From a checkpoint of a small mixture-of-experts model trained on Wikipedia: vocabulary 5156.
Below are experts of layer 5 (counted from 0) of a mixture-of-experts language model. Rows are named router (the router's row for the expert), gate (a neuron's input weights, with its number), up (a neuron's input weights, with its number), down (a neuron's output weights, with its number) and show model dimensions 0-255. Each number is 500 + 25 x the weight over its row's rms, rounded and kept within 0 to 999. Numbers have three digits each.
After each expert's rows: a language model's description of what the expert responds to. This comes from a sample of Wikipedia text that the model never trained on.

# expert 39
router:476451473515466526500494440511515510500545506474501548508547470482540496523466503493508520499500517495498473542519533510529529479500472538508468505471503550483441507473505480461458534457532488460534505435527482507466481468518499532487525455495468470533504469538506469525488538514470483530483529504493493508490528502478496482488453514497513506577449504516535534517482511518494497532496489475506513515505484504519477472483473536467527515477522483497473515513504502496494520520497498531526494464500516526513517517491515520538476465505509538498501493492480518506515478520519513491542534498509497506544492511502495517445514488494512496450527513533481529488479529510450478512484547476514515475491495528469528500480447523482431493458441491508479485520487502483517495481489468
gate2:529509577599542523531503502517481515447458471487515565499527483501474487497492500500508524513545479497502479500500497501501457486492475534498459507561459466507512500500499504473515550481502476490544514451535476510527492489500515494500502487501530481449537491526491531518512501477507463494508491489509504503538505503509501510464512484491515463497541498488503497523520523482499493463493539491498506500520484511557500498491480529518475493494540524550458497528527487512476496500537519513506500512488499524526531504494541497517500519487499494453499568514448494494513471487477459441475486499496471487479533499467445503547521464501500503500508512496531524536500432500457491495502474438530509499468489480453472497507513509505482527538498499499509541526487499506542494487500495
up2:487485497481515490518491527487568468499504510518481502481461452534437516503513517506442500550500516510500497501502511518493497509567534481511493480475502513527525501510489525486515488476455488468537502494506507490455521466499496503472498490491498517493503503450505476495494499449472492490543516494516417460546486498532485566490498473474511506510511496517511525488481512504510458572498465496477496543512492494493492510499553510478474501503495508497487456519489570493515498503501462539466599581479505493502494421488494534503533504481524481480489497466509471510497451505478519499502494479536500460525500481496533478504479521499493495537483506528507517509503501531520486517515452479527461496516482523497500504485494455514507487521497523493483513509526506505505482530495507
down2:454503501501434478452489472503500521477517492464472513523477509484446538497510496530501506500502499531457501504492439520508460472489460481501532494503561457540498459492442476483507495494464533534499507445518510438503499476520471500491517507467497499477481474503488507495513522508470530496515497486472506502466566512516504545513458432551501459497495515526500504510464483465509499507500511490508513529500516505453506479501509488487482489491512502517495542517519455501481474508571479511519438539533497544500499515496490474506479471465499507507485462500502504496469525539435451524489479498498547504491494492462529510516506513499441549499500477483495528506507500492501492526532497501494483510508466511441461486514537513501491532512476498507465466503497515480519499502503470
Colons, section breaks. Colons after infobox field labels and in times, sentence-final periods, paragraph breaks and == heading markers, such as Occupants:, 3:00.

# expert 43
router:516493472514432539528525459478582507443525486471471502520530464486522472490488507483494496476501509520468448520498494534532496486444462509504490524497529517454492503480478500487473491441529499474484503447505502465472456501482530513475508470510508523508476507536487497509489548483472472500552506522476537512521506472516520523503477535547493446519437514512490518544462545516523495515496455494491515504477494490511493507515505574496549543501505516493453488527540486499497472536499482514496504476534511511480498519522525495504508465458544516534487497497476486511473485537533493531547512494497471525490514488490479517468510505508483493491544512485492482505470503498499543508502508491473516471479488495476528528482535505479503486516498437503520470511481514508505533478467491
gate6:474498515568541457593517512494481512491547510466458498488487506518479499488469511525529493499487515483539501501509491499520517483523510490521495501564545539460471521475456466530503479517458479486487524477505481479548499548489503480526489504518495501487512495502450500500521480506499503502505546537519530496470546515477502489495500515533501503500471457419549502508510500480443521502492454477488538495547501529533497516467542473505500490510496502479478534507463499490525530468507479488532500448518498491501501460499552525499463499457535472517497500472548506498507492509500498502489551492502488480481527488503499512484477511514491498519503499512558520483509491516498501507467510450556472512518493495494528523496505483502487481482531491483448498466482468445521484504504552
up6:522505498465489534506503502537482486522474500518536496508527502505504506507527495483481509499505493546488497495479489501472462497480489511472508499428482471505523467514530512517491520487514509518513479529498512506463496483515505501482527471478500483507490505497567502515477523495485482479490443493467484500524485484519495503495501498471500490501503545572453481495501500488550485495505553545517477502477495427473476470520463510517503518496482491530539483492513537510479492540484494501449500552482508600504518512515463444502523511535441551499541497530469504501488501504494490503487477501487521499512470534486517493503515477490507500517489531498417479509472496499508501496554478538491524495455507521520498458502494538486502500498422502526524535533507549556499529499487480
down6:478496488524499508523501483491498515522492456546498520507490466457498473521483501502492536501477491499494472492462498483508457427492437511491483482506493501443481490489482476525486489539480507485519508484479513493507521519526497542488448477499500511531523505496498474499536500486486506502478541499493505496501544461486426460469508481535481474494489536497486529520452506499472499513557475495477498508499466555505491515477540502503486487504510601496496488450467500442512516468548517487535500466478499486478472512496526463532457494494543476538503490507480484493486512503471540475488490516506518508489473541473533487434550527504533479518523484492459503465506495506520521505519485488536538517539450472498510486548496482495469529502491501499503488510470498454509479525500497
Sentence-ending punctuation. Periods and closing parentheses or quotes ending sentences and abbreviations, like exec., St., Ref., and sometimes to before verbs.

# expert 41
router:494462447470433500512506475458478524503538487435460549502509469474537490504519485504506541482466477502510481498524541481538524474491478493499511495472493474470504512445498467477476487512507548518511507435548513489467483527527565470497524494521494465516479502491467503497459500514485490501514474528490515508490513516471496463491446493511501484528465489485534485558477541525520507478495508489506445485498481498513459489494484526532549548453530497471440530478476510505485522474496493477491514457447486515472518513507531514519486495461502475520469474485502504496484466524523492499512530473505494527471519506503510536475506526537506491481540511532472540465496503482495508496531484466515473486502480507490496468485499510485460502495466457534519484508494533480481516506453494
gate0:602506498470544525500487526553505407498489473466499487506570474464539490498479461471536502482485527486483520532504481529495490504507469484498520512495495498499500500499497521509515488510521516552502519482460552538504504540498499472481496482503412480490463498510481474477516500480499490515512507476512479456522505500470478501549499519511498495526517505493500492498522473466523501490463475490464512472515481500491558501498482549499506499504498508505498526498512497509448501503542501496542445490502527492490512554496516468526512487494546485504504451466494484541501494484509505530492488520455499502497496481463530479464549494499487507494488506466485503561470508513476521533503526499470499478504487497512493498456500525507535495502500519506497490505489508522531510530404515
up0:507523539514500489494498491515468521512544500540490482547487431533494472473486534501510504502464512493505508536502536487519498493491494492516465526510518441549470489500520490513495499492508503521464501498511500502535518491500461518506460515503503500558487563476523527507485496491499547479549509471496525558463492501494516519511535444519530513515500552507503470516536521526493480496504475517497525523516511494525513522525407498477510534497535512464458480463561489503518500501514514592481489484478493491464512515455484513422490510525484517554496497502493502516520483483502485515550498537479507511508501498459528499503511505444503475474515486500481499536511496501500442521464499461503491489554499512509513502493464500465501544497519470492493464510499510501505506493514497
down0:541534516500519504550542521527486456499529529466531488499522506510506489480498464505523489473523521477491505469530497524464496500499470541470474502500515500489499469518495496498490505527506523472505463510476503492547500488531466490449495500491481491495507477547495475447530489500451487479507474486506519486518455507496490496504483519521493500519493474418457531510459496506496479501524479460497501482437543513505526521465497501484534437486485488539548482527501470455451515500506482522538516494502546530452498549479486458497509498494500507541525501507491540516507498493507475466488541505497487518490498501474471499523496498486466494498497474505522476472561466581534514505509509509476536468514488512514471462542499472530502505491482477503494539498503551518552539544501497
Spaces, brackets, dashes. Bare spaces before numbers, opening parentheses, en dashes in ranges, slashes and LaTeX sub/superscripts, e.g. (1 November, 2005–06, _{.

# expert 58
router:473469490480473509533524446475529528460497477469481528499507456509480459473517505497476494510506515480526424509508527535515494446477478513485488537486506515464481480466503478497441497505513520468532475424528507488488460494497545522500520517471521525500511452529505499480476547497483518474475533492516525513526502532491485490476447521505491459539449516475515523497480550488508493506489465503501495497484475471535492517507463540498516492491487479486486503515531459513508513496510498516541520460462525491486482516505562520505486460449536491474490492516508506500514482499518494506490494510509465506497474508533485562484506501518499525491535510467507475481454525511473554523490532496497548500533475484496538478460479473495485502512448480524518459481484471489469520452513517
gate0:556484536509536490500474454498502489519475496506503511518509493503500516503508523547500508537501536476514462541493508511489488494527491522492535504492515513541537502537508467508482557533508521481507517549513449533499507500496474532501527513521485490489488451524501499554423516469502496504508536506494478486545474521501483503465498472529498493523516435501468498518502531526504502493521497526497517492501462507472517460497506499504480514503478528504515547532512491475491504507506506551529508482502493507479503501438503442520494491498512506499487486486470503494486495478543508526479514490453549562491451522493574490494494456536487499519607426518508470498508525484458480507505494499503501500494496507493538500509509530514500468529517484461491478486460480525517456508491494
up0:575531490479479487500517532500490482459498503493486508491505495437506477496531481471502526481485466545481560469509499506504514497470510485508495484520467463442483518440521519490500469488492490511489500447488517511485495501507523438510491461458508529536518496451454498476540465515506507497500502491504499498473536462497548507534495538463523515491478532533521532482521492505496504509495548466496473505507503482512495504508502498460540500512525436497522467467499522499503492497484497550484497527493511474495501521518460549484494514513501484489490494531522482438490516517462501481500496534547468445508504474508455508499508519484504497452420561490477547530516498553527512489490499470494508497501491502506488479485443499483493542494486516523520523507507517451483516514519515
down0:507535511537468512503530500523491502533513445458542522486546569516537520513513523479566503477478509495486484497478496485481502499506471494501500475532463468485488493509537483501533496538503548500506523501466513510499508496497460482495484519588471569578506487501488483515542504470487500518518491520438511456500511533513498499501485482551499465499508485493496479530499474521505505502488515492485494458525496505494522518505498469520513504464552504505515475471516481483464496533533454576508506516496532546504572476507502508552524502473502502529500503487466502485473520536493469485527544495476508471512499475523510549502513471513500491534508459517500531538498508520499471520493497489470503524475493490465492506500546500493476493500496482497498496531538480502513448495497470
Single consonant word starts. Lone initial consonants or clusters starting a split lowercase word, such as f-ishing, p-ieces, b-ayonets, s-outheast.

# expert 47
router:489450467523442502505490467480553477480495492461501530470495477489526489496497488507508528491476494467519484535509519489505458467478461476483484499504506509493503475473519454464476491468532493499491466484513512488476484490518556531486545461515489485518507482510504522505515526504423467511500508489509528529453477483519526452494424489512526486538465537533527509524502517532437514530474484480512469509478509494530471492500474533484519532458531488491487473557504458501493504526474533489485497476493483546504497488532505476511498494441522511451509479486475507515507486528513448512502502496508483516487512488507504549483500536479516496497541522496492503458463506481475529518514526453481552482521525521466506506490473521504489527480478461534482496536516533471477515457513538
gate3:516474502581494474444504485483502525484466493500548465447516494538501481504532500493513542548433468543487515509473478504535443533496491514546512496508479501494539503530544517517475508508502469514460491491499506548504481525459478545467490472483496484503553481483499466506540481534489495483475497504535489517492498515523487510481497464495548490491463475481487479563460455533480505476562502493500486537504499520500473471440513484493493507470550482515479501488514503495492478501496500523445495452515481489500517510511481516555496557459492515492488514500540493495503454469470520467505489479489482505452483499503508552489526532478555514515492504529514507500529476479494502531510496490474476496522465495501496506469465499496542492517507497529497507522507494509500472510496528
up3:466483468494513461500483512501515509528483476490499514497496500522485507505513499515509497509501495500491545505467476512497492496542511495481575510465502496514492500485538510531501550493469487507497538490476501576506535487549498501494500490501480501529504507504542452468509486528458482470513483465488481505495477501513541473505470510488522493535466509507465460518463501519488501527489501458485479495502500539497434471513501530487490527452487519501498499492496517452510500484454470538547464596507468497462470532518569496499503517476515501481523496522502504512502473485472447465527449431503475503499489510486497526498474534486490487484492482530518506452505471492450515502501474550502530505491496500496505543504527437489494492531487513508499512561500534477516499484551530
down3:469475472496514484515508500514478502471478528471495487488487505557523483452469506506495515513423484493437475460482475535500488467560500526545466506496496485469534523497508521445435498485483506495498507497458499490529512503453500519481500446479498434506505499471499474498549521516492500458507495523484521490476497509502498496495502534502460513516513523538576491474519449483492439505518488499516506481488546528515485541485513504471515516511494510512501490571485502476527500549504525486499520508471504473497518488508495510520503512496473483489490521499509478515476522512485536490467516465444428488451474496480537516517489483496514532523522495499475520504497472491501488486519504513463500501512493515473476508518548510481469491473428470478521483500479537536480483488465503
Determiners and possessives. Articles, demonstratives and possessive determiners opening a noun phrase, mostly after prepositions, e.g. the, The, a, this, its, their, each.

# expert 22
router:527460448483429512515520450458503513500531501467487527478542471490512467496521483509496578464509516476507460515488531533491516483460466498534515536490473514465454525482487487471458514459498500463487514439509504498438472509495527527475508461521504499496454488521465508510484529530478489526531485526486492496471494489509509476503497514531521477547460495525516479538521533501492492487498466503501495516504516479517496518498448576508511528453504481474489490492530501483485494527500494537497507441498485497524474510512561520529468470480523508498517508522471487493514465524537470505527517492518455526470496518466484562483486506532513501502523517502521492465492517452524530498500507513502496511500480513445514483508471522489513503457472473499492478506501522484461521489478500
gate6:492502543500478508614501490497540455568536491475523481496520519476496497510500516492512521507494471459527516480507570465529495492465497485533513473509521561464504478500483530508475501502500493500485503504484521497494538487514488507472458463479500533498511514511460467494487482507461534472501517494487517469479497541495531489489493496503489509484501431495500489471522484502452532498484488459533527525480469502529515500436533479498449528522525518492494480533495493484542470489529500491498527508501485539470494521472492505552463505492522505510543517440544495515534502519510469498532500439503475512524507503499540529531508476514505488496523467488499517523504539541488518528488515493529528501476498504510503488469480556481507519468493498527512524432494503500502505499465492
up6:492482499486517513485439481487475504485503482516524504518471503529530502449493508485548500500499507518493505498476513554541473477499500539569511462512488496468469503474491469530498499471510510535550489500487525509475507496537505543491500504447457505506486472504485464551537519516511496547536498499527544513470540515479500519499519499504492496492524520513520434502512512500494523489503527500510503520501483535483507487496524537543492519564514503510494500485538491478550512503494499487497554523506449582451522486546506467503514488484536482498501497497515503549538493523500499502490491501514512513502496480520494534437519502507447514448500493522494502529475511440475496475496497499508511524497471503475498489492517511492525471509510565545497473480437442469497501484460496
down6:483491504497502483511486485501493492467487467492455501511499546507470472535514468492540499528490560510451511482543514482534482501567522529504475503497499464506485607490536500500494493495509491509481504502514536443518508501498542531505468478499477541507513443498568520503517512470500514505501531472497567517488506546490525520487524507532496519498518531499548478499487502474504500499479501508500488518472458463499509524460534476521498499457487500468499489518518516505503521479489530487489531512520491500482498494509495445532505508534495500503506510499510498485477509483443483481502456480522459501527523547509501503459460487490466498501559500470533505467559488499512500486480492499527465515485460507485529497492501498451453503456477471500497469462543523491458452493504504
Hyphens and decimal points. Hyphens joining compound words and decimal points in table figures, also sentence-final periods and dashes, such as glider-borne, 40.04.

# expert 18
router:468477453511426546483486469482565553456537529480483483526516502507507499512513478490476528465480499451487468503503512528486521420501484519502459522498539479495470524460465464468462497495507518495462489450488515476468465495500508512490567529501541489504492520536513484467459482520443549486534525482491521518497525493539512494510449531501525460552470510497540493520461543499464513490491512491485488505507510509535500534500491524519512517474517490498467489513516486490480507534479497509493471503524532540475509478502547513519492473483462541496517480522465485500472476518497458497498481456499497497490511518499497510483475515507528489498533501501521528481509509515464507511505486496540513482518491505487543483454483544477476494483479474526509477527544516508510505465465495
gate1:503606478504474496460519509519519497524441467486495485531503500512502538503560493501502500490498503547498488493500484511455507516508470500492480498494464501509489521495497500492524494505493505504498536430480502525473489500535486497500437488509540500447453493502484564502512452518473589521499553504458493486528533532529522518522446523506532512515511506498523511421497532501523515501498493527595507495486498501495515456506504514529480481472484534492501496495499522495501505528511492487535538534518505510509519517503504476490524489481491491478503554490505516503506493493514519498490520491498494480484501519509515511487503528479503500501532515506475502554501501501501506515498541548502482509479508525517529515446454499497478494516461502505485525473517557512502488437531477
up1:476524489477464462499514519499507512499485481494497460501493524507501518497523522502506500501507518540469497497491478487452517524512458508480487506498417483513481497450496495526525444488477497511514506453499501536422499491503498485499471467512530532504481493502502566480504473524491539516477588491493497468492502498538508524500467504502501516507530514468499499420487534499491506510487506513557515469468518509499501478497476506503485480436480505486514499501495553515482516525498509498607512516519500504524498496504508451488530460486495506474535540511509506500521509506526518437487517473512496503493502503509528526501466519515537524496513496490494502558505519505510502490499565518499507502461537498505519483446461507509439467501467506501492506486534560506482500501505483
down1:532496474490516497495526474493503479520506500482496512541487492482496465589476512499510516503504527485519480520494497527527491520514406508536512458491502481502509526496522555516466526517502499546497499494506529514509502483514538529506524508489532496542515509498438469499475496492511464499478494482518545499453521520512493490473543562528471524490491484471519507521510480480523528491482522489486459504494492501458505517464509511520502527506507535498499495514521481509497505502497505514480500505500488499497471507535510498490492499498516501454422492524491513529533459501505491546571519510561491456481500483480497495537445506500476433454523480440508502510531495501509530503510509495505511530521498497476482502505534554499455495503581510484497505505473497526510487494493423
Digits inside years. Single digits within four-digit years and numbers, especially in date ranges like 1928–1929 or 2011–2012, plus Died.

# expert 33
router:487469475502435525511495426514521509465509482481510486476481448465537506485510480496495499439526489489496487510504527530522493434531466497523482492482537527493504541480467477474503528500477521522491467453527535512427532500509508543459507486502523495532508494493496501496460516515498480520498541487489527525533473517492449489494481542523542453525452537526491540550493491519469506507456474509488494488474483502486485490494463511543524548469509481489475452537494503508481530495477500484502513465487520516527526496505511488520503505460524523483499509499474497508491474543521483492552501488541485523522488512488462496468492532527496493479553526547520495512447519502477530509498515511515506486528470497516546481486459483485481466481464464513498462515539510511493503498501486
gate0:598493487493501491499523499435465516511424483484503513472489528499514523501519494483496516508484500489493503536538558485501464502505443445506534500502449495479508463507499534517491489523521498503444503470503549453503520482488495521496463487500508496505544493480452498490461511445506502497487493519544537549479507444515498504486501512516493505470528507510476513487503481502494483466513503507544523480503501519501487517473522485548502488515505497474526440498467520483483555494450544493472511471537501475501484485538427507486557508482559490490498490523484483499500480500518509475478527495488495505497508461477461500474514507461489477521506506502486496476521522501566506500517493560482501475494505505488482468488511502485475510484497493533490499471518498495490467458452483
up0:499501534501491496502537495499472515527494507461477517427489500478500516455489501493528535513535499532495478489527503512529494467496456470485503500499475510494484490502508496488500505512526566516497504493514543498492506502467489492453444522492504524548506527476490523515460500455506501497537520526526530530492473444502462501489498546503433509512473488494510534477507475499496552425488496505494523487490508464506461501468459480497496551513505501532502491477499511487459568527462493579540501488500502493507494500506502482507473504507508545501494490515491454496495502494508502550488501492498526508514509519487462522445496497480474486548543551456494519502538525515540468493496501517500587506495492527525491506492475501519499508509485492537493459469484508501466497439484482
down0:479510500489505572498486501523510499502509509524500501495467508506523523490502504436523498521493511475515497467494499482504502514487477485509490497493465472501571473492431482508483499484503500478534506518513444536535494482407515492499496510509474524466497444482502491518499475501464500480471505542507501459486482497493498507476599523498467514502498498460460483495447526514484527511519462498539526494524509502475484476462513492517491476531529508495513497518494498486501498506513504464475496508500500478507455487527498489487498459500462463506512504514483497576556572498545487526472500492489510549490511505502494483533497533489516504482443470505507451491501479532504494511511518508515550452501505494529513509496509469518574501457491538522498533528520475512490507467504513
Article a/A. The article a or A, mostly starting a noun phrase after is, as or with, plus de, La and an.

# expert 14
router:474467427487426502505500488457524530451570474464485532511475490471528519494476465528486545485480490498502421506499507523533480457509444460487467516468512512484499505463500514478443519523481479492487498446510515478458467502544522552506525477525464510540492503526525500477488503540450513501484524507486512529474535492513478481469465518511493452534467503498519526550479507487511483518497469460517502503473488484508463506507451543498505495477507468469500500504508487481498532517543502519525497461497506511517509527523538496516483499466488528482466503500480505525495486528521499531507473490531513515544538518495495519477500474527490513493534532501510500501465505454479532491516460493491531471485515489490519479495504501485473503507459501516502480514543511468506518468478516
gate0:616538441512548486490488512492535525495494535496502518533469501504494501425494511473519482507474525534448504476487510501515488497506458506495508506484489497537505534490485486508447488495459447483516515525476473516528474536510523498468518481473512502466490486485514500501490508547481559488533498521538497501499509495512496506467495539464517501533517500537514494558499470460494480508494477439500494535487499502507511429492547526492535504524512500509471508486486498496482467505500545492482500463505495505526471459513576504502515511488550476501500502510501479490482466501501499438541479493498488480514471540534510483479532489503539511455484489549480498497490519502464521546497520487480496514504461460490513507502504501478491506495500502517499506448505493498509509471546495
up0:598550502539522491486481545507526527500501503486504549534502492499472503491493502470509497489481560539480510466493524509475511495490475521478503489488509480534488542447455483499495487469493451472520524541502489500476489572497513495478519504452506513476457500517459522519504499506504558515501495525559474522502487505500528520469492549478492516550540509547530484528487492476490494488505473450516511505517494506523532472502532528493515506519504482500494496499481496496500486494489531592485522460514490497528484487512513539513496503467526492505486510545490494506475523471508511450516497490510477445510438525523523516506546488518521520467499497564506477512466514473477500548493505464500479514507480493471528494503513504471493503492501492496511513436508485497478503471525516
down0:512509513534501510550542519500524477478512501503492505453506500443485543520484553491554510499507512550487512507494494499484530450511500519499472473472464495448500500531483481467518494498509483492518491496482534493560478500523477527512449484527508567519550496506505500533553473491482506529504484496507490467532498472435528488520515499492510483536506458520500505503529494498497503516456500496506522509516477506492495424512513515503515430506446512481486502467503465513499493491517492537477502497558532486471491495502540506520506497506485490511501500497480514500494489551505496452467484514536519510512494501410497502498502490504511510471496575475500478498528505506520499516462479474478516515519569505501505531472502517484488519468504518569523504538494510500499524540515471
Plural noun endings. Plural suffixes and plural nouns ending a noun phrase, such as -s, -ers, -ations, members, players, buildings, often followed by of or a comma.

# expert 54
router:508456489486446504540536462467533534440575489442489504497543479459517502484461450473513526449499514466517461534488519541499469479484435479473488488521516513477489494479488449487481560477506515482451518472509512489503473490516534491483520494507484519499477461512493489479491536499470507483489544487468494551511496493533499477504478495517506473536481520527530487559492514531475472496479489512512528523488502490530477507502490554513500534458484495450507458537502484480469497511481469493496480425492514533473540509518540504517483495476489513474501503496460497483490444518493465544515488485506506546532531529501468518496503516532485502477512493523500493461481509517507516504490485509500540500518498483481521488452510523487462481499476475498508515501506518482507515483488516
gate4:497495529490634443474459509474523486489513520494505512519506501525503495509467565504489478502500463489502489485501546477512500547464485522551504479490521494478498467510492506505514487469478495489524420469477456494507480450471504515498470494476478460514495537472492518474500502497538522428515431540535522488504531496498480526472523511502496504493485492471484449503467489498511518513501504570507502490479499524497525498518487485486499506502500490538503489514517492487554500484515498492489543525487487500483506474457481510506482505466510572518513480509506495505545510506535485505514555500517505500502480527510528506524584456480471514513501539489484463501506499499487500481485456469499505499504515498493498479536527510500504502483536492495482504526474505491471501502473505
up4:498474509499527488500495543485508502482538521545499465500524527532462507454487496480500512544499500489479541497503502456500469504491476527543509485505477498499506515457512471511470520489539496488510462501512457520526486478475531500484510492498502445509496547470536500456516514499522549433521485504504491487475499500499503516499488498503534479480534487464512430519466502470500537512521504528498547493498487547511476529502493509460498501541499469575502499507504499496502490525541507477499516497567490531496484500466495480522496490455555496510557499500528522498542508514569489529476534496511518508514509484499493512537521470495501505492494522499455509511558473500473519516461525435520527488501485433514490501530523512464489512438502468487487513545493495500499499489458536
down4:500513524497479486506490540499470539537466488497462493495461483514521478484548518481476501499498519457507486519473559524505498552524561535452494465458497491503495523469489508511500493470525479515485463538547502495465523531531502465468524540503508507483513493486490500527463486447512510517491513583520517506517503483500503531485526480505528483456482495423510518499496509528479467495490503496555483508458493499507513513538500501507504499496555519502474480511531490483485463516478515467493512502476502516509475466513535535505500508502480463502470495492488510503488510431518453500504486514504481524442546473493493500511493487519501446506504479500473510507509493530509499551496489490512487493512521511500563493480500505470479490498481441505482507429517511579470544505505485
Noun and verb suffixes. Derivational and inflectional endings like -ing, -ation, -ity, -ment closing words, as in visualization, exclusivity, restoration, whistling.

# expert 62
router:514460453547453524503476442496530480514550497466471497491502471451503537459533498500512532486453523473499484553525541525525482470492480498478480530499539492490473487491499488484473503509503475507470494491538484491453451505502519475516519457520488481516472493518504494509522504502467488487532488499497507526464497513491500514498417524478500471525454566500534513497511550549468488501478501470522481494504479485519445497509465514479545503452506490484481478524530501495468501525481548481486479478484493496512476502536561476476451507475492520472510498510492502502515464531500474515507503501514486534470493551517495521487498472511498466490577509498497503485470532479529530463491483463480527493526515513525528497481497497488463536488499472510478473507489503506484503461457478
gate2:466502610494491493488499498515509504511500516486499502509480522500508483509512479500485481537505508528456514524557508515482498491493495512507511495515529501533525465503502431534525513499548510503470503498493523484521507478500502485467504513506524502523508491480475478507520484498540477538518485479506457496492480516477478500467495489501506495475476536538569463501472497506516536513504526511562509502505522509513500495504481530499541528503529461527491441500510536479540530498575519517527485474457474460536501493534472526486497500511471511489473532434504509496475501527495523526510496507473479530498509513549527539500503555500450506510502487500482504490468496515480540522522512488461542498482467484508455508438482489462496451447509498500467502500487504530533498492447543
up2:491451506518503483525515508477506533500493511483517491501494503497497501492521521465492473532523556533496500541523481530492480489468487519505515527503505477514531462497505470519510500521544486507474512511483498466522493494498480488424551506531488511503509499501501503483505445493509494529509501504483473495489489501453450487475509495515501504508458559501579451489491491498497498551514516527525511522519511548503482485503500504456530518474498451513498478462517521482515522478526476518499596504454485438501500504536492514464506510502485498521466509467521498527487536567485587513526487472484471530479513537551514518508520510498495491515527460493493501510497482541470516511524515500498499495497465511513471520461472500483481432462521487495500506498445511513498483532468497
down2:597473507488506458498502478487516500512499517551506508543490490482508469526500515460511484485529504524530500502502495474480489493446497512509515556495476525531508495502500510497529508498477499514512500531475490503478513485504529508495486491497481482516553520504490471520514515512448491531512499490485458501504488499460519481477448551456486501560494567490450505537501500496500498483468562479507515506467495506489455518424498503473484475511509479523491496492496495502475454482465494511474549514470440506467449488488504519500509516499517544503551451515541496565456466498483510547479480472474504493500506526484502541500497533499466509525483536536532494491490499520496489521513441520498532493505530518516487502501476509528510511474502480502507482539483453535475519519485508
Prepositions and the. Prepositions after verbs, mostly in, by, at, from, during, plus the articles the and The opening noun phrases in narrative prose.

# expert 1
router:482441481490437497549530482462560546484539489441468514506529494469495506497518474508485529455538479509489490537537538540522508490512519498469519494514525517489491503485493443502486502445508463442507478428525494469429484488515520527487504474516474477554485482560532522504491535526462467487493508510482513501468489483503510455498444517496515491510486511500513469510491504500478503500475507460559468511448514502508511501509496518522496522458480478507482507469525483519491502498500479487487504436506500500526520488538555513510488474485526535478496504504507474469521484534501499540522489507541474519530502526531490501517487476509488493461546513510506502506440520512506508534476510485455511483503496459472517482490485511499471532506463496512494497493516480477490511492502486
gate1:504603482554567484502483525444506507483545516542488504545490567511531498558518517530522505502519502482513498512501493500509512487502534485500499523498477533471497501500474498471500502498470522539489505494498493502523500495472491493534530502490551522506471506492507491482479498463497484502482498491490516501583469474493504481490502511501447510481519495517500489520500495487469471522492508469490482531516539509491545469472510460458456518500539499463485496505501485500499502517501512493472485482427534444479534497527498480507478491499535481483481496562486527518536488517493537521501498492503485503493464498539510459492507487489505472456487500490506514477538493498497518501502506452500495490488526491500541464501500551507455481520554496478499428454508457492539494531471513
up1:500510495513576510504458518436505494487543498544483491551506534506534477570495514516534496505517495480510509510500450500522498485453502481511498504507487544473500510498491506477504471466481503528510526475494501516498484503491500465525524484485519506509498501502504515493488497479493462507470485500465488510574490463490491478477511503501447507494510477499490513498500502493455470517465487486505487521529529461517560435478494472499499496501561470477480499497486497491509506500493557485590482470459559481484523498547504502493474500530498496461483487586496514538518494507474494510502493505502484510495447485503519499541511502455476492483499514491498492494521489511529546464493483439488512466502523498487545443491495535513477496516546498453499464495502487524526489511477496
down1:486492495541491455461488479485488523509493502479500538496545505519477540491491480513488513498508500524515506498511499484513510486488522505475498494486473472517514473496503574485580533524486495512533500518538477514505505490499550494541541500500509526526515485504502511484456486478504521507490505522559480563521511501439491464531481463525503499520490500520540486453501510586499499503499510496496504445511451487457532451497516519517507492510469519518520497490525501518495487472521480471499491497504484494540453450509502486516531511489536519492480496501540504484512494498539494514511530587463483503495494499461512468525472492459535507495425481449486502497501531456479471531488531500492489504516565491489513480518505470497503545503505527475466497503529499535503518463505519
Table cell numbers. Space or first digit opening a numeric value in tables and stat lists, after pipes or colons, such as goals, apps, percentages, runs batted in.

# expert 44
router:496439477451452543535505438485510507471533472466494528463474457493556499527493482497512502450510500463503499528542530566473490484494464529502504495460514534476481531480508446488488509503539486496464517482507506511484492523508539540476522471525539528523517463491477481510483505496466503491522500493478505532501497480525529482487459519548526495499475488489516495558486521537474493485466499480510486523450460498520461521494518545505486550463468470451431457528538478513485478531502515500497495462527523512486550503547547511527516481430496501470501470492500517524491518509513484493516522498481493532529503522521512500488494522485503508484526536522516489478487512511494520507530488486523490506515504505507524449485477534492482506503471478480507488514519491495478518500473498
gate0:612530486494500481490497544439498473523521482487471508492474524526473498499505487434469504509544479451474471538493480477503495534552482479511461494484516554531490482548473510481518472534505430536477502497490494538513502511502504535535523515487513500456484504504512511522512490515499499549490500452490477512509487493500516496484518484500485509530509518497490500481481500499526505510543497449499479515503512487512475520501496500500483536501504498472443546502498501494492558511502500469510484478513583523499539510496530474463504480514496566485497517504568463493494495516513440504491516532483506494499531524536531499529533479507505533456493482471503509482500525503493501510562523488510515534514477475503527465531503523489503486526532538499493490509503495484531486512511510
up0:515493455483502526479478494489461501507543455522508505477499489521511504493481485475491495499529494516433482590485491511501506498509505439503472492509486556484477505541493474455538498528528496542494500502531557503519472485506523499522502486516527500489452505485500483515530490518497497520487522497445478523500462474520579519498506497489489488504467503453485517497493506519511515517510456496498475513549528497512464502480555495511500549498490508486416531504510505478429534499537489588513491510509542517527528524500523498480489501498491489502493514500525504485435476510505454496495518526485500517508514525505517495508509492502496533484501524494497551501503522492480455479535569486499526519491522517500512495498502492486514510561539511538486473503495483482477524490538501
down0:486516499501504498505484450474570558467499499496543489478453494498500501487499509502503510470500520498505502435486499487523468502516515502500491498473505507493504548497561530511507475504505513535479503521484455507506502504507489508494466525511506497545494531508493503529496492482503556550497497534502508499476477532435525480498459503507480512507516571439482495491522475518507469500532493575503524505495500516483511482489504457497521507482463488500499499509489511532485457489491486558505489504495428508483499508473424485461459510520498470464462522490500578546469525514548513476505484500501499497504528519496459486499499494498500495476498482520518476516512479539489476504517543523499504496520528499456500491451451510559516449484515520504515472494515483482497471486461525
Possessives and adjective suffixes. Possessive 's, possessive pronouns his, her, its, their, and adjective endings -ic, -ical, -ial as in pancreatic, Islamic, American.